Weights of a small mixture-of-experts language model, trained from scratch on English Wikipedia.
Experts: 128 experts in each of 6 layers, 2 picks a token, a softmax router.
Training: a variant of Adam for the experts, 419M tokens, 4416 steps.
Below are experts of layer 3 (counted from 0) of a mixture-of-experts language model. Rows are named router (the router's row for the expert), down (a neuron's output weights, with its number) and show model dimensions 0-127. Each number is 500 + 50 x the weight over its row's rms, rounded and kept within 0 to 999. Numbers have three digits each.
After each expert's rows: "comes before" lists some tokens at least twice as common just after its tokens as in all text. This comes from a sample of Wikipedia text that the model never trained on. Tokens count by the router's weight.

# expert 10
router:433571459541538559457560508556428539449444561456443458444473453432447533555444517441440556508463557435506557455449554555441550456550510501439561559459556550449549534453521540457548456567554529539538482442547555545567533550518444470533463536537560443427561535459542560465560437566552550552552465556563539453529545546427461557572445459564556448453540552558561448433547456449457565528448
down2:548569512472479614544483530474436536437445584527582449535405528479461550532435493440515562543445453486388629458393552546428455430492535492516587555513547468483491464449537484511575480491501480455461444553467577541495561526543640453548449488522452487521454544402565524504459466481494529528492563551487595446452488488468484490470529447516532458464493483475413435417550448475478562551491
comes before: " of", " |", ":", " to", ")", "---|---|---|---|"

# expert 72
router:458567457546548561482564513561422527453452558455434437458503457441461530521439524474461544478474569458492559448452558574456560482551536534438539535457544524458569523442509549480543446571542462546538454406533594549553519534518444486457445557508546430432553549464530549453567411523567515556553459581552524466512527546455476584546465446579558437433542562527555458425554435450458532532407
down0:543530584430466472582547502505470583537460517473490474546465426410485455615478480555540540484450518537484475457494507389529504578542508550459566446480588512469490456436530566378530481549520556554533460456466494555494560550393482521450504503484482559524479632526517498531524507582573584537559470566438418529532549470397483469537591468449603524460568516510466450428502475444531491473516
comes before: " in", " to", " by", " on", "ing", " as"

# expert 97
router:438563462544563559440541520554433543453437563454440461439474456427456551538452540455453566452443559445516556441453561557443556448556530513457542558452524544443550549459517530447550443552557523534540486448551558548564535574512444479492444543549557438439549529450527552453559436581553541552549454550557525461482533541442457558562447454561552450452528573557549438435552445466454562531448
down0:527482493620511391570486498480448479509511481548456548439499495483503458443493502600499484565464462492573530494533516534630487522574627494513539454533569543493601447461337525467487591439532548450479475554540559365499472550489486540464567573527562504554532471553467518479513580522495462569484518544451482465582464443517400480472584550483516515494571501515518549508417500507507448456496
comes before: " the", " of", ":", " a", " to", " he"

# expert 102
router:458571431520536571399525467541434511485475535456471471460480433417410513533445527482481537483476560474540541471452531543451539472542480467405564559449524550465533536460494539467561456534575470523518524452552576527535551534509479496496490519573544453438556533458512576481548463570589531542553480524552561419407543544480440579598448471617537422459589607503575465420554487428486523529455
down0:565491460501515486515510526488474519424521619467479523480484457502476483494559451492459546485481530429531455491516415487477501413572375601429547422446502523603447517612405525409506470438477582525473531497412442479534535428461535491524486458458533435447436507484441511484554629590474398646493494476507503500517535463485484512447502548510459558504615500519501490546565450483563509502498
comes before: "9", "1", " |", "0", "2", "8"

# expert 113
router:430566448547539553461554521564430520458428548452441463438473468437444530531440536449472550497460555440507551449452555555435565443548535505450547547451508537440545564454512540451541444556556525530540489433558556550561537562537455465515450555544569445431564527444527563460554438566552546554559461559562546455477531544445457562563453443572552453460543578544558454439555442466442560525446
down0:453543489550390573464562499469487521455484463470444461596535439510562426444619464500561473542454434514520484513525471475548449473507547420465516530511461507511408558510456470542569502372543565572483556435500578466453476491534487531558479432471441621482488429436503506541576477451446460465572515505467517463515431550374482502512468403533374573496536515450566478475492532580497506506494
comes before: "1", " The", "\n", " the", "2", " In"

# expert 60
router:450568455555548562448540515569436539456451552453446474443497471434447529529447554449483547462459551440541571441455555552444570458550554529468548565476523521447561543449486549443543452563533521537548495417568554562578560575547425476475443545544568455430550546450542550469546431548549554547564478551567542455455521533454443575560449441547553448462538577528538459449540453462448563523464
down1:430506539436444465524486444503421546576532521420476449488493529512501555491512434448569423499452534484405462433427587543472427533490532439447540510460491469527417444416531529512418496445449508544485626630432459511484393416511499507516437447646478488531474413537476489511518446536511444488481387457505541448560482535475547542605490480503525555500477549545495496462477465486549447451524
comes before: " the", " a", " his", " an", " their", " her"

# expert 118
router:431558480535538561442561504536438520424453528484435463421511453465483524536457526463427572493467600469527557460455530537428530500527542519438552570408468557433556563439517538461566433541547508557557512495552539557526579577540435444500460523547538470441585522465512568445528472529543525535551422563534546473480522534480422552559430435575541421467552598543552466428514464422454524497414
down0:526495595452537468471482549526504504374411387490406581479326471517514562557493478439565554481529432499464575421554481523478509527515535620484521497527489466578495463510551520443409484466481429471537501500551440455525512431482416524465476472526461517521571460509497517521548521502478545600525531593534525519475574557581490493550547586411528571478542492486577414480490493489466508453467
comes before: "9", "0", "8", "7", " |", "5"

# expert 62
router:474559438599568535515530498593459496464464518506457472494505509438481572567406528454468524515420547472520519462459538551503544466514540503397505594430504547450519560460480578472561435514567523561542503449548559538553522559523416522507424601530553452418527525396521505420581465585511574535527464552487482407478511555446432531581472478526538440445522586537544432424507485506438530554450
down1:544425503486559459574481510569431520539532475436576523473519504542524493404493528604480445526531444553491558445472457473525468458448551542524434523503493534541577540468547411480557497577492503519512369511556533567462629486529532491366602556439487618487509531500560497477576481470401474515540461496457504568410533455598457459523542495555538546493443454465467513471537542454592523511484
comes before: " ", " and", " he", " the", " who", " which"

# expert 123
router:417559462572580553467545501570434566454435540446485459466472472413477553516445543450397539494466539434483553460455559555441550445551514499440562534460477538447547575442538561475529418548566512535548513426575548549561495546532436476479466531569559440442549544446555548467553433537551522539544444560549520469500520539412444560553464444542563446462542584547539449446535462447451554515460
down0:498540522456491501368557526444488412491489512436513541491519545507572450469565529514420438540539538517466422460511596548559589577509540522535533479445509508557517538532528479501472519487517501431511508384590521547399428622501475442493402506453452545542517491482519494440519445506551501384413517465483490574450534495496414512591343497598499474513488516506499549502529511482459453509412
comes before: "\n", " and", "==", ":", " including", " =="

# expert 23
router:434560451545560557459553482557436524467432545461444455445473452423437527534433537444465559465457566458524567452452550551441556452548539487426548547460527540439544540449522538457551445570555522538550511453542565572558514553524455457484459552560569440428559541447543555461557436556536549555554480544545529459451548543441464552564444450562563441468545590551543443440544440461449541519444
down1:450437496488607518530487435472573498520547552493473546529505425478614457526511469536503485431463563565612521521556536489534464583539585415456475537537477411432502560489487530564447417401446447585540494405565525475490509484498484484462457469496522533487444561489555428467465477527543621426571492510521466475420487491530584486539572436535560480463401533445456454520504507442461540490603
comes before: "1", "2", "0", "9", "3", " years"